config = dict(
    routed_scale=1.0,
    positions='rope',
    tie_embeddings=False,
    weight_decay=0.058,
    decay_shape='linear',
    seq_len=512,
)
Below are experts of layer 4 (counted from 0) of a mixture-of-experts language model. Rows are named router (the router's row for the expert), down (a neuron's output weights, with its number) and show model dimensions 0-159. Each number is 500 + 25 x the weight over its row's rms, rounded and kept within 0 to 999. Numbers have three digits each.
After each expert's rows: "comes before" lists some tokens at least twice as common just after its tokens as in all text. This comes from a sample of Wikipedia text that the model never trained on. Tokens count by the router's weight.

# expert 13
router:494503467483458543466552544527451461479505467459469472533524490496505481464511529495497492523506488479466507479519511490555502515470472502538495498506496509515505502467503494481554508562497531500546473490567494547485515527491478486504497497500475490469469509480454538524527540498496508512509493530505528481545495544475493507483500474455485504519474554521492543478521513505493504484522497502501485484489465489521513517519488526504529522489521509462535506475511514501519463518439480
down0:529508493494485542512457501501547488492502498492476475492487530516538498503502484532493537511560502469526512440502471521471486485487491530506492515529504535503517525523507492496553502519473548536522482524488523474524466503520512489468510463511490480542494522529463510492462479468513475488519452544477536507476493508487479518448520501517501529508449481530546496476497487523544529485488492502516534519460501516523474481476447473520495511506504469439473524503490504484453494487517552
down1:456481492484475507516503473509514504505528498532501471493499478534530499475540521438513529494460530554501477513515489515515475463498486470468513460504480496499491466455514533502505495468500479498493519505543493477520512483454519487527473526518542507487533501504510489474487494551535555517505504494532497484496512517525501477468536500478507479565492501462492450492528517526545518467487520507489524497537533540536497481457514558497455505511463491490521504514533514495493476525448462
down2:480492489508525525511503497508520499539554508484529487475481499489534460485462517508473525471487511493527499513503512522552479502487479534477498496448545455490517501480520511502521481496479445473513520466526483489503479484519511487566483486505483495492517501476490515504505491544485517458494517511530455472516536492501518495490483454499476503503493461496465510466484495477538529477457490501571518550492519506507481489457454540511480479504562529491484542490530472458533501516546505
down3:492492538495513500534489511492485469495539495513541526494516530516507491498523483516495489480483447515502456539514495527515474492517487465492501457492512506537509552500537521498495519491461524550493501480548524549503475490506514477504497521527517505447452488489458450494452476492526491489450495507476512491479492524561520502522457547470509495484538541494516468420516480499497501532517518491512505482513477547519477523478515517491495529460486454513485489499495496492462478539496510
down4:478499517507532510491511456474475563501527502504466508494480471490476492505528494490512555484495486469474468494494469482498480499497547496484535469447509498553514468492517487506547494492545498507506529460472475553470524441475518487495500489480481500488531476504495493527485476489476509506525530488451495468523496507552487471545502515498469475474513507469534529475490520551540458452460506476550503520500526523478514532546502513510511498498487508494502535521506519509468522495451492
down5:478517494455534469524532457467490484503500538500529530500480517552579476497552503501497490526475518481455490435521540497515475503498499500515530484521489513505498536546469535536510476492498525483487538483524553520476465488533541512522479496499510489524495511464518504467512483526499514520542492510523458475526475503467491463478517502509496499499527496484484474471476483427509503484509526497519481478515509505495498526512453558500490466493515513514470530486522510506492552505519501
comes before: " the", " a", " his", " that", " by", " an"

# expert 30
router:450525482478476518509533508525476467482480505469475480522493531483524492501487470492496512527465491534511448532529539522503461525445477501492496501497457520546501471498561483513496449562536511443517496483505492518505472514512456494512508504496477478462504468508516518517485472501512516503542529519451509497494455522456521469502504496464472470487453519491479515463497517483523510517538522500476509500495472505515483524506474481471529463517501499488525477437467486480503462518488486
down0:450486516504521521524458605510502464473497477533475475512497483506492511488517500515546495511462530479483482522549505483456486498517515479531498479473501498526467499520587447505540491490503496506516510482471473518513447500530518516510481537542499474491492497511466499524478489500486471503490502538451517489477500509498497476506510517471521479470523497509442524567493520499526503529476534500517517513470536534497505492508492560529506509491500503499507521517496480522500504499472499
down1:529476475514458453472485478512497506505525493521491442479509505468476507533495490510517489505528472510517467449486538476563512534480500503473474542548510510496520495488487497455508524506529487481512458518471545477537513487537458479478519500564437514529470517480470539467517493531509493525509513509538526472458493512524526500478473471464481543482494514514506487487520471502478475486489520488474500510503530517508488500544507456503491490541538513513474531519538494510494467502476489
down2:517511497502531517484498493511544490483518439478513478541489476451472483507494462521535484481473504490479498553471514478533568486488503500520466486506529514521485458476513524494518474536507552492507497529458501490504490547540509568476491544515495514464521499493496475527471500474545482489441502479493504505507500517537481517512484530535532468541498494509484509532509462514463528524507499509438480512479518508519511529474528484475470529492497516486486501521499523528464506520548496
down3:510509550513494487494537538454461498517486490443499513484457509528508506506428517465444501471467512477549495517493501526454503516502495501489529526484523527495472481541470467489542476492483494482507563496494500473520487443503530476530472491496520516453484503500511522518501488515448529529490477510547478495492502521528512486544470520486479502460505472522532526485502496490487526480480504554494478498466507498493499460485507487476507486501484501530529452482501497499482541484557496
down4:524517465461507528467499477500541519487464517482521462517523477491480514484493507502488483492521510476522486501507476501494504524484482503536472552515505548533425494518478478453519526497507505502493503493541458491526501521498509525478498539528471504512533501481512461479453503484473465497469472477501503505480482487526554486481419512504520511491525529525497479505545529487514521466481503501496491460526463488487465491537563478532448496490512479510456462473498499457511502524517517
down5:512465492502490516500493518532490512492471518487512491480476501465471525469472506538540465467459526471481531477507506480494512514496511464496513542511495476533522480492501483511514489518504512503525508480534534508532526488528543518491503461490528503456494450497454465488509507504489495439456463518492531489493504496576522528552470528526540517479469468553507485501524524464498511508536464476522494479503413461508475489483496487483504461493514514501471486502479515478459487498489507
comes before: "\n", " The", " He", " In", " It", " This"

# expert 14
router:456520503484496502478532536481469493468525502498478434554531540519543462471537472509477511506459494521495442495533527534507478520482492513499520454504478505506517516522510530512505492520506528484501486511521459536471469492461490502460504531506470507467483516507476493516515518525464498527479470529484495484533504509501541481495520480474472474524502509515479497496513483471494504489496525524502521515515484468484509515493415500450551476477527455492522476471512503497460508512475437
down0:470460465534515506529487522519480492475510528502513507513524506504492516515492500518509543520446516501497478538492526475471509521519513492469530537541495503452476516481509482527514468476484497554470498514484488483509495492544508474488465480510546518484490485558493488505519504498511524542494518485451524513472488552463482483495494494463566458545515536508502463502544502502511472441469475529509530514520502484487529493492539477471442498522536545475496516468497513518478510517514525
down1:499546529505510483490482499491461508532546503493521498488497487560481518509518483553497490512494514505489519471498527454471555513542513417545509517458480460487493476488484506479493483462500501446504482500511491510508502466442491522517511489526454487517479487494465524480467494485505513496497505440486511467458491484493491513487471504505483475508520501545452514486480521466486477486521523457509523508547457559545475488500484520514519552507489506513486495523492502505504486491467527
down2:464509479482462490467544525498527529440546511523500530498513504506518479527494482475481518524501458492508486537488540529499460528545528507514455491479515481507504475472535503541484511508520480479494502468464519536491488532496475487450522477545483484542507509471541487483510484530497481512463450497479513485489505505519545466511512458521486497487479468504570504533516502502557511473517462522498486501536456483516527468494490496529522493521523525489520509490510526494477454462508519
down3:458512485552492486517486547473483528460458480510469518497524547482537493536467499530488478514487503505519497482464521507453495526515492512476464531500482500508520521530477530489513474493500491460517499504504509479520510502507535486535517462465522469562507547526435505501512490534483471491523500553464490532495489516488473470491463494474543514510434476487494497498509526478501491505475507485504544485476486537503507542533469515517491509461468511501492461541522487510500547457491511
down4:486501509533504500521481438502462509500471528529475476496505533495524561489514503490507502533512496501513490475502499502495508480480495540510519479544488452493512520499567545474500476539501466494491460459498501529514509491465539511512466487502500532512468448495509553530516518526482489452495501494518521533484496561555463513496484508511551526484490482525503524511508502488536492521506505514502515531548504494468495525545473498542534458527515514523510570498502517487463494483501501
down5:500515476509537511522539467468503517489497450503466529472485556467494494489472518518530529511532499468498468481548494486507550504493448521499508522538482471531521470492496503500485525495532499526471533522490539463480472509527439471515498533521517499505450533548456472478521489498486531525478493507491548498521489551519494475511486486474504518503474477505495512491511483514525513502452515503488493474516496509473461475508484485480466462536481464479498500545477524487535450504454488
comes before: ",", " (", " to", ")", "°", "'s"

# expert 6
router:494501511506480517450512533527459455470522466483498435512513521523539479472513469473479495518491469489530454498518505515501494483494504504467537507472506468495507512522529492533508499524497505500530514517508489512468458495457477492461471489512493515456477513512517524514526496525468519519487480499494459558530470511507541452510504504472485485484458516506464466475524467478509528514460486529468511484527485471514501489463450485451547483462532460524479458491473479513466507508512466
down0:500485487470491520545506519505509526485489508516526484488500461560512494487505503524475541457506476543524481519487504476531485489479512503549484532529536574490480551494481533480489480481496520515515530489524483483462485440479463503532478492505498495502524516477536488498520503546526503555518502534524488502521491484479517485468499480517527499507471517509561471514546522481562501536499490530501495522488488552513529504523525477470541462506509513501471507486514539528526469470495483
down1:513525526462522545497470488494493500506518496506533536523509493472491517503508496507549478497543510461516518524457451517459492480521472488495512439475530496488457491506475491509455518520475532533489532508516484451468511496507468513501494523455492501489497502502463481510487544522511504517502514461483529554482495505500526491519531494497478503491512489450500535494473481553491509499400450522453532548490493500521489511492479514495485476492513543524475519504480472510452500504495492
down2:481510481479521513515509529490524549561520507511506506534512458527533478488516536480487497506516517472492534472498496493482504542480485552516534440517514531453520495485487495481477483539522479527485536492507560479534524512487498490444537489511527528536474484514481496464524496482491492543479489523504471481484524509517476451540514474477558503519469488501498449483536511517493496496511497528535484510445477485490486483512519467529524481533527483483505465504453476487505489523494463
down3:510481514541477504507507503464508441506507454514527488502467479507470491516491514489514540463503508488512514452508514499479464508534504523444522502544470543504515510511507517508524494521527485517512516480478522529514480473511537495520492451524502586499477499466501492497505523487487470497469551497516493452522457474489503496512507486516492463503513466569522429481475512503496517506470524471484469485557505491502483490580521519486482489535507535501481490509467486493487487480498496
down4:489527484515498438476516495519419489479462506467513507485535515491479478492466474505523464475474539493512515534528500489511492507473535512509501522463546528541486471523493495519524513442482540468494477503494478521504465532502524476482505533536502524509496499512484463541523521510470547518494490508522508471484523515523529487508501522500520468511552474516473532505522521540471486516480496504485482500493480466513520485490495532438529474473502479449527456468507510514494469531553496
down5:453493542453466500533438484462507465466529479482485485489453521478519497473520531532512508516494500468529529490477473476552509521533495511479516539490522541524471473533487483466496511552477491469505490456471522510513506526461505498503472514485483483468505540523531519483492458479462550523498520494486521537492503500499520467489504492504532516543506517508466518441518511480505489534532504514480525510476558475512507518504518506501514514533475528509491523515512461470479451482512496
comes before: " |", "\n", " (", " is", " =", " was"

# expert 19
router:453500492528461524465506508512506468496527505453489459509554538497538457487521510510500514482468493492485449468498528535503459529503493492519498517496479539530491490516506490449532477511520513469526491518568531535491501484489476482531525503500506488489475497487501490524492477535518474534527498526505516528525487523493516500476500510481495423488461555540500523482508486483515513505486506498513472487469452500465488516512471473511504483450496514512550435456469472491507503510497466
down0:503493501498489486482465495522536435533499483502511521486526549465462508520536486503489498503513462461501485461503479499502504473511496545514488481465534496565527471472498506509494517572495493486536492510560512500517479511515522483528503501492527446449512516513473468503530470486465503493542463494519492490483540478507494540548470515502495492490519522514502513507452507438507508483475499480488516510511490532496504518485522509511527501459553508526501542463477456513493518517547474
down1:483484507453530501461532481512517496492543523518483522454533477529503453549503457499456471503484449460467471497530574483492521491507527525505545472514455470535497555523471512530515455501526485497500453492465501491483493509505549528547526501486516541514448475495499488506477487479492496484498488488537499503547510474461528511474498519480506515463477491510495503504480494530465522506493490485510495504494516514504484498519519531510516514505563470491503467495513472494454504498492478
down2:526527514495494493517534528462537456505507490498506468485486488467486494466504499507535489459504491502506509475498482505512528523481495492489504513532489491556464485509498554485482493547521472537481489505577461489502497504507496555520504506492482500534480487505481476508502459513480519488505488524519518510473538515502524509475546486497492514522433542514538455493510467551482492494468479521517443470506454528490456530488509487564503533502509524471520532529543513507467527490489525
down3:504502502508485483496522507489477513480485465527430483495492517462504545470486508464491450497469551513564463474505480528505531508470491510477482524443492505506496503519491490524520516480495537483467500487490493539473438519490520455496493502495499535530495500499483519540509496491519467528488507505489466522479474515462521458468459502454532507493500478506485509489483473432517537545493518495500489515534449492474513535505476553537467482534470487511517514505511515484499502499484548
down4:474519509519535537529497519520536512502512498480475486492512493509503493505501529520545502523474523537501515545495499510538461460459511520485455448505496516526504475517525527456482497486461519492465499495473533531519504528516505518466471451481481493513532542497482500501476497511514506546523479541536502487531516474526543482490525556476504556528512479480511504505511519529469489463456484528522450488493495500503542486496510500567518506516538482484529495492554494530491472533472521
down5:527509503485517473451519542473474500478489503504516548507481521502487524491472497502486488456498457493474488498530480522500486496460502484485508491459480475524463475519507442511492510528447516548492514498516514451494517535493502458545490477527516460520545492529530528508470515513508538490519521505534499517506493478525507500522491441506496488518527489497518503480501519461496492522487522494518545518538500521574451490445461504500514513500546457498491513485533508548504511557518494
comes before: " and", " which", " but", " the", "000", " he"

# expert 34
router:500521511493501524469562523527473543460531445494516478534519519510509463473544493477455522488494521502546505511533530494529475530500491508471519517510496553532481509486492486481510502490518501466541492494491511504488522496492466520513505537529490504470438491482465515537505518506476466511496523573471532526505490493497507484478472505493490489545510507524496495468529508507501465464534492506526539499468464533470497507470515530476493523500497507490520446494469532496509438539470464
down0:477507507479467465505497546482506495486504493534480496484494475532522481482550459466489486505476471481525498495498526535480512525518524540460510478516486502468492514516546479517505489551491442471559498518459536524521508549524528500533529472481476501526512512471556517478516542511458456534497513479478465481472461501480484472489503508491468476535546498501523486497476503532496468463511487510531520498490525504505514487477440496521513508476481502496499448496537467457488518514493528
down1:535520495499500494482519512506497544481517464455485484508533541473495500469484470526524543516486540491471495493474512486488477490505533483489488567502451472527521493488496487528516486493474479507447490457479505490518499496506550536507504522511542483522504474525484507494506539540493518511473486524534485486482524499468474508536482517516518502518521498529528511521447498490550499509480494473485530510454438507522501496516470528527464507551475468498477455510443481532510483557534500
down2:504514493466504527458511517489514498541480505476524515522513548498539519498496467524502538528512507467512525510512506516470557567456512526503489477481456483500535497486443505521497523465440488478516483496496473514503506510508503512479491527501522474522505516488544496450483482511532489520471488513515501510546469513519531504537518481463480534503482464516507503538512478525491485536475527497530465468476510477520503455511505503494501547437540529461544443513504505505534496479509506
down3:450507476485504519485439484477455491471501497504414478514500461526483486480500504489504492501509518485501476529514513454520513523548529457504531527483519503522498464555499505492500430500519525507522472490487476497487523520526484525473523523486498535497510536478499499503514537501532468508519526467525511503496517472528476503514513488474509515502467458495462515483514483515558532553531507516532514497510444488494527511518485496521466510507508537535465494529457488469496497552476518
down4:487510535488484493473512533505495492498470537496510495512525520487510491477520535482518557474491492461475547520469520530517470526498495488514482505493487500462469495498477516522540509500508501554551505501443526537469519464486479520527512500551507498524571446526451499478469488489498511496524516502483513521497506508497466513520521518503517528471491538521508481508508523467490529527510494504522517504537477451521421546571468527509503475491465516503515520491492467511486513503523490
down5:516517481483535525507491509538493518483526458487514471471511495499526512506484513475469542508532474533499518502483502489546501482477465470520539474477499530504486519504442500495455510508493476486479506489496460531454475534477518470524478508469520467476501482508515508482521479500484501494530491538520481521481502522518500488488518458482480509455473499465510518479473473458498500508481525429508519456545489475471499519526568500487517528528492488542491559518476552445511524473477475
comes before: " of", ",", ".", " in", " and", " to"

# expert 25
router:452495494515509531467509532515515515495501477505489476537515541506513488478518477501515471465492494504499450470490547531542487518479493495478488461470486494533518482491548518485514476518507523461513496474506523553446529524499466493543493495533518524471451482512507536534501485508511464512504487507507504491495451517487530478490495468491495495528431530502470518478539500510510492496493512511514533517492436478512471505482519477486525506507488481508492414463507486498476458556459493
down0:493486454483489525485505426507514509537491524483508506511495532516465489520486543451499485515525502480485548510465532514476521521500495499530516533480526500477511537479501498486494487498529499501533489481466479441532502515482498528498517514510480486542514520464465483508539487483485486491508490530473519550491448493510504466505511464542488471494525537475512463492539505447529462455491489504572496483516505506441478475500533524535478497512512498533484506477508506482539527495515550
down1:516506506488522545513520533491502521519489462479474526534493548472483486471492508515493496496499511481463505505500457508504433520511544504534480500461473528493490494503439484488496485503499525525511486477479506556483513489507544435492547474536480551491557480512452525536483524518513479473488502493467509507496475499526481511490481492508462504458487508477562498442474488526516500490528481477531524490493482484495499491532533523494477487463490489440507491487507507467463525532531513
down2:486497509483471498539487524493485503496517495508515495506507434485569540502488527526513471455476499482475503513444480499537470479514479483528486523519454490439547482478442524523489533499483505510537460480508503519523483474489508549480475444507521521470491500503514510488483488478527495476487489493540503510512506492500472521519502566510473505530516492505516557507513487470481559496513486507510455513461512463483483514536484524511464493538501499501466503457482507493520487525456482
down3:522485493502532540436503520506529513499520468483535491507525442525514495491512501520537521512551498493524497532484514474528564516490467525511479503504483496482493473508511493488496508467480471521541548484529524501451535503489527507507463497502445528497494481489483468485467502497472522490516505495492544524521552477476461511516517492493439531514520486554479477514545497534524536463483488514485481516490494514519513504463471511497527479493531525511525523431527521477523466511521512
down4:485508514457462532485511428496508491475481512492521499495496480532515533545541543498517492480497499519505524501485479481481477478526570487473509500529534523496530504477508505508500489447508443480499497459515540494511488507509483474487490503510521500529524518547500530526459513492520489536535469463509507469532469536505482513539489497470507500432488530496502536508484525496484467488469526499509516460514462463494456478513492482514542462482498485534515548520525509529505452497518473
down5:498546501552493532491456520502528517500477490486489492506460496513532499504467474461524497507475528448484534507541495506456489507451545529515532535478505522492507451443544488519482472491505494520499559540504512439476473499476527490478459469495484485483554475508499520478517520470498441476492502512474525500520527486528497534455509492535473524478473543497512522508515497488514448469509485474487514497519475517496462518502492517511483457510504499491532486481513509506501505519528537
comes before: "|", "-", "\n", "==", "The", "==="

# expert 36
router:485500497476504484461513501507478511485518495461483490526532530512528475503529483485515497502487473498480493493532510527494472517488485515519492475465479514504529514465536512478494482498521525413505451509516557558451487478476435476488526501504493503468505496512497504515554471524479499495514496521474474545525451536489507471487491492519506477504456561526488498454512468490452519468510516522509478490478498468469495512478480476469514495467504493521516458504506477458480451534457500
down0:457483487528512484519517523526529531515504480493444517508544477517460514530465526494455489517541476493524518484460518480513501492525487530506469534477519501536499556506537487474469502557494468552482463528515517449497468503515509495519462480476544471485532544515507482493484526462504513526523522474559510513499513500513448463479498499492472511489508546492510513513516490469536464507512506543533503536470501492495487504510491523493517544496508485508457538514503473506505472471496536
down1:503496516510497481537514517502486482524460497520523524479489510508493511474488557515522498492491529514514544513512483479516459524493466484522489526499554506517491449510499466500469501554425534500481492484488490500487535461507508490470511545528511546448478548519506467517515497476460492499506504543522490470466547501517500509493495489505428531540452507539503494459509504525553524486533482511506486484541492528487476479473501493476513502462492495478446496506520501518503514495504545
down2:481508542468531490509504499461453478523500527479492486483471533517500505528520492535518489503530474520532482503510486514551500481540462466462447481501539515542518498555470476489486488523478473480521517556477499504465507510489513537486475513505528484477500513507551485526517486506496485515495495559495527480516522497486478517506500450505421562487466520488516515487500480525502496464462499537468536495492517477503523535555512531496490497501507522495512473514480462508506464522526473
down3:475489506481529534504507482513512501474505537479483511516515485504473484497530513508522517473468515455514505523561446477447508498494493509528465544485515485479511509503491555498463459513463488464502498508492491543513509511502515499458535492481496514488525533505568525500486523512459519494470520447485518496521487482481476510523430557520530490544480440506528542494487518481518445506487491541518505509482484516498479524485499543526487524493519512512518494475493551491463491499480517
down4:507482516470517502500495483504495516458501503458461445470458491474492497524518519442494537509499488498486480485476516491531445528492517502488559493534489475540484511544543529487490524513531487534465558528526474520502497476506514487519463541489542512484469487529509470522526488523497437472502506494508515470535493471497509503458512535483514490486465481476513481475473472522501530493452506477492479542527455485499488491517492486510520465503491455512496524523503452512472506448488523
down5:528507526537506500477502508499558498493556511542509486513514532517479499478523505505457478493509517508525475505460454529511507514510506520564451500495509462520525531480505508501534536479477456528542473497482419540513504524480547520521483546509493489500511490493513526495498515520494483528498490485502455503538503506471514482516520512536518470474474504512516527484515489542472482486454479462537513529510425488501495492516520504496446492529539514499490485513473469524485484476504478
comes before: " ", "\n", " 0", " 1", " 2", " 3"

# expert 22
router:497513500544512504494505507529480466469490504512464461537514523511515459477523532536521465537484492503482453495494523524508496503493488481476531462475503504532504507508520543483510502490462500503510497500485475503461490522458479481442464532525501515499478481521489492507469483549510501499505479502509506486519517516500521473518481494476426489525499546516494480497500465491468524465518505512456474510516516480459517521477448486469542503514515424500540476424492499478500505484525435
down0:429448519463521556507505463510492521481489510515542452502490529481490522481474514498488480475503554481504520494523533480476509486477461538509473489506490505522491512518496460522504463482556515555451460494499525539512514557491493479525507505462476485480495505557510482515508492466535511460519525499507468498475519520550496514522483523482473504460502518462515521497466508483515494453536503544547483515492455495509498477472489512499527497526475503494495503497495460508509486498484519
down1:539483493498477495491462489496489506495495480485510502555526456491520437457495471456535494476468438530504553522540501498533491535518513498500520530489543525496503498497512533481488495485538518491482502513529490492475515511507505511455511528493499508473547540478501482506466482529526477526521484517514457507535498512497498512501527493514508473483508529469535471442502454551447481503504518515450500521507463511535516486533523538476501466544503471476535489466515499514542513510513510
down2:491489472508470474493495519567532455474541486490576529465508519546495518501506506524515522532563508491503475483523497508531509505550547490498518505523489473515489513491484539487520543501502468479475444510506430458499491481459483523517496478508507494459532479487487543512493530519545494542488516493512541507493534552520535484489520482527509503507501530492513503529470499522496529527510538501494519488464478528481492484505497508536517492497522507461496525485510475490497487508520552
down3:536515472527521480491534523486510516538500491517479576487480486495463481502496469521539513484501491495497462484506446495525516467534472505550505496514543517517478540462504437485523491505457509494494513494539529485501486510532549483519508480473496493568515464461507520515500497515526505495504456505553519472469513500479522500513500471513514503541490480533483490513498492513439524502520531502493478499530492467495510529480531505490533494487519486519537454536553521505534530490533494
down4:508479456551504478439517529441509454499488508508495481499475482500517511482505507520490503545557493510487427471514454508516496498472524503490472505475496564491448510501460506474483516496502519504497501548497487530526468496513505469507488514457515498478494557517474479517514495499481513536472543499488540480496505488564486513527510555500461503523518512511480534493490512496468464512474464448482498500466504470502464495482535514515497512477485520487471476506491483510518516507449492
down5:480487515492521512495520535506465519492493501527495495485451511503520449539503482500505477515494477493512511475532440495507518459515512514487518477519486472497509553470546538489504485533487515491521523484470507484558477510464517515520500454483500511483501511465515481540512553539524525561498524533475500500506496535491453494476521504501487526522501489518466516503510486496455464448519453511483549489499509466494485504451481498497465477552501466499506517529555443510494505494501540
comes before: ",", " and", " of", " (", " in", "ona"

# expert 18
router:451498520492476549471534510473490472506466422466464528571534534474507464507494538499490492519464507479515518513499508523483463496485500513479470505488479524496513513489499517444529509544513510513506477504536500517483490471481479513495502467524498493493469497460505506522522539485493473551475503544520507515529500507477500497486515506457483500510474508471468520497518499499503501464494485526473507500490486544501502513498505486513516524527491481460492425495503492448496439544434487
down0:452474521490478508518530522492493531471543508512499496485463483485459536505467536548517452501527491474519485488495478505526509493454472469474492499512527531504475525535498526527450476517476484509493508518473510520513535470506505498523505495521466507482497473524507486494459492489496494516524488496486490516517544478463512461547497479482462475544507480477535504529492529472501539521488448500520495522497450485479526460515518488467475469486527522487428525480477529550469487553517510
down1:483517543519435521539532505492510510468475492461515493524477505497537494518509489431543500528486491521444505517498513482525547501537503477501494517544500511516470493473490488473490490499496520495443553508494464541521514484467476467505485515475454526515492506517496526469473575482522523487511545515536502473479494492462531513478497504492484536506513517480486495530480475483501560489520478537477513506516501500521484494485556495493496460483455477517510503521499515483536492452511503
down2:525492460508462484472513510534531538485530486513501475530469515492447517508529477527501508513531474520475474541503520515496496481529487547463496524523499481522505500492532446483542466500503496511518481508524471518532552462497488523479527492462508480532544478510494517494489455503529519510484511482471503487464501504503500500515489547490455524516494572496484502510479499534544511474521501483466537507539465547457487462492538504478498478493489512509559526498503449502526483496517539
down3:470502518490505500490505533501529485517500510491502522486505544507468496523558473478490473533517484464501537500480509501498507532484505487542465463489456521489487482485512486520502506476532467523487507481528555509463535461494469485483527491494544497506524497522492449488482473524480475470519526497518508518491488533480492527477475547505470463524489501486449486517482488500488524509538520503515524534502599495500453502564495463503459486511493483534514484517512466465529495500504439
down4:471453516498493492464500514467509548526493529510501443483517523499476531473456505519509463488473481496470530485517503497520513484498500456502542503517471536558493523499523470498502542519506508509499507462473531515460509516465492516477534479531467477519506461489518504499482486529506498493491511502515495522455471512476498468488496509484567481523512527489445472493540464471507492501555567448503519481549488472518492470531510554502523518508517500509485521530528525513532505503526486
down5:465538482469541478505492541488525494516489505493533519513558530504502501494504438516487462487463532496516531496496486475510480493487542532572551496504505508463492491480436477508515489495501489499524507518521503487495504493461525491505511524461505499513472463463435480501514456500442513467495504452514524521502455504496487485516472467496505491528514486477463480438523479510463490462511481529503499490528503518547506507526520490502499490474505494467517468477544495518467514508522467
comes before: " of", " to", "ly", " by", " in", " and"

# expert 12
router:501505514497452538473523518512505518521534481522504505499531524495484504499570489529495493478496506551519497505482491502499506507447459514491500486473477505531476472503510513489535474513491520474507489525497502540468520458455431431499485473509481455504471485497511491531538471540510519530562528529476507528498458526487479517533495485508503506499463540532518489498501491580488486508501496498520493488471435517502463478495522501518503497490485506476505487492513506487519495566475476
down0:497486510519534518466539494499469509504478492434504480516509481550510509492470508492535522537512523527516500515494500528495456512532511498486523513481454520512470511528489490528500524512545515504498512512479451500496517501515437492456524469504542470521483506520508458478523525465536544497483435520486500451542559509501510534527517508516455504515496468490494504446492519543495535488524480513485486517484457474501482515521548467519483510517494533515489511489497486477509477555512526
down1:533430485454531504504488538537494525506544512511498508479488504489505455521495514449500468516497553505487482475491521518505513555481519524532533513514470433511489498522446502514514574486526478513496546495512535480483520561480510475475489487522505480514500495465486493508516491504513484490501484522496490500520459494496460521479480512500503460468495548497512463537470501523490476485530483462506498521547516511522505500521514489512494533490472458502514475481520472481532480446466510
down2:541526521531507497549527504501494491494486471515502496518508518536525467487478531472517508508495468493464495512485473514465509470534516546478472498509535565520540513533478515557491450509484518486478496442472516515499489506497497525513499531515529517482526513491445499516513474510473475446503521500459521427521533484517518517533508509504518499471480451516475515478526525488515470492525479518510484537464499509434481490495490556537523493501480489476501509500507546498498511457504517
down3:495499435481466499539481523512548504466504539484469540496481494490493463489509494483506534467507475554489515525531499466505516474467503507556465487481527470520514527530486495479483497473536496511501534498450499509521534518474472474505512483493495475493462502485497520501518484491503494510521464533460526510512541526477486518523489497503479491477511481533519535586516530514462468508509472511535497482503527482525493501530496484523481514432516469555448530516469479493503471505508504
down4:496547497500508540477545514509470475515494507514434489516523501515423513485456507489486479496537501484472477520473467506536487508510496465481457514443512499512485518475513486488497508479502525478551510478531492489499534486469530520505527533501521523523479536507478452478537520499521526513488493473476476531470494491501530516525501454496485471448508494511529491517462501549463547534496507491483498490529540543461494507474483481502505454503514514551502499495535442511487503493519503
down5:515508470482477578484487518481451486492485517536492495493471470523515505492522500469497535534480536554472512500497490521518476533454501485552550488520520469523517515484496501470496516457514490503511473462509521475494505517510528546503494533486502521536474478490515498496477486525508491488550513544497462553504477447490504487489437478507537509515518552506528489509512493449513486502558496490525457534488477502508496516529516502545508470491505477489500491447478493512499522493537484
comes before: ")", "–", " |", ".", "″", ","

# expert 32
router:484495479533475505512548551492470522472536452494476489524514529480480461490536521499495493473456511530533506520487503546526500499482479480497517487458513518519518505485475485475536505503506512465489468500525486513509513478517494510584476491489519485492478517499460493550530496495480496507516510547468509502484534513482516480521497480490489431532462505516498526455562497502513513442495492524524512515508459509515501495483518548482538548476508490466502472462477542490506488535464491
down0:488486518473520477440512492479474530455529496469497509494452534497477535495503506493489510501517532473494490492501466491499541424501544543536501516510488483495523533494531478518456470499525520479505500503504494519448527510489542492498485498496511513483501469481499510497486519522497498509520480531471479526494550461431554492501491511479530498466500532490514510462486513545462508523456520467451530487508469492467462497468472520492483479501495481439491514491450499531527482514505483
down1:530494512459469528474470486519509485509505501506506477505495521492524452475535475492503550484481526518466512529486484512503513489462534473470512488452527499515551466524452513488514501505507517525500460470502488513533546483488487517558473510482512484554479511481498503498517489465545551460517506479521488525467512515518537446502502488482513545490505500477528520505526519503526494450496454507496489516500548521492517517528534457475482468531512516488520546491525476516465552491514464
down2:534484460513464466484530486528505475480515503541498542520471492513484510485511518456472509480493503477541501496502509417539479479524486464516543495531491503529486521493505521504490524514513469508531493470497527465482522491475485444560482469504532498490505497497505493516545508509478497570504525445541488495503483494480537470541498456510492487496508510504477508485480500558448495483502506490504493470489525482485482534491510493496508558481498472529502557499494464503492487449522489
down3:522497488452457482519467482432499545513530526525543498506488511515509494521523492489498490493458465501460477486549514532559507535455492490467511466502511536494443535476508547537479498469519497498492552475479523555521523511497467514465473505542518525545524473522468471504542479499493502480461529513512454523503491502503472483492502469521488463515474520519501505486502477483455482515483475521489517464499537482519485485476481470474491513496505501516493478482502499477468476508523520
down4:523519497486480473511467514489515493499506516498487515458514489497473533537481479490521522508512493492468488535546533541507473510499487550461515488488550440512530501532504503538504502455480466484514493537494478523506457495532541483502511512460482438524487533528512494500483531466524507491511532501519484472516497486511471502538519497510513478534498486481475496550485448519499499500473541463543503505531477502522533549532528492481487548467508519458504494434541517499494506528488528
down5:501507495514469526548518482496489507523500524513513471478498502501491499499470511520504517540466488511510487524508460453550525496483483504510503525474503498437488495486541459513540484505511499482438515470514467506532453485464479518513504502475482527477535510514537495462517497486498463512503543529436516506519521493515482494523501556469520492524517530476485505491499439455501533516522453509565492519486474534504506502537480506540498541469517535524500550523522472489492509525484489
comes before: ",", " of", ".", " in", " and", "s"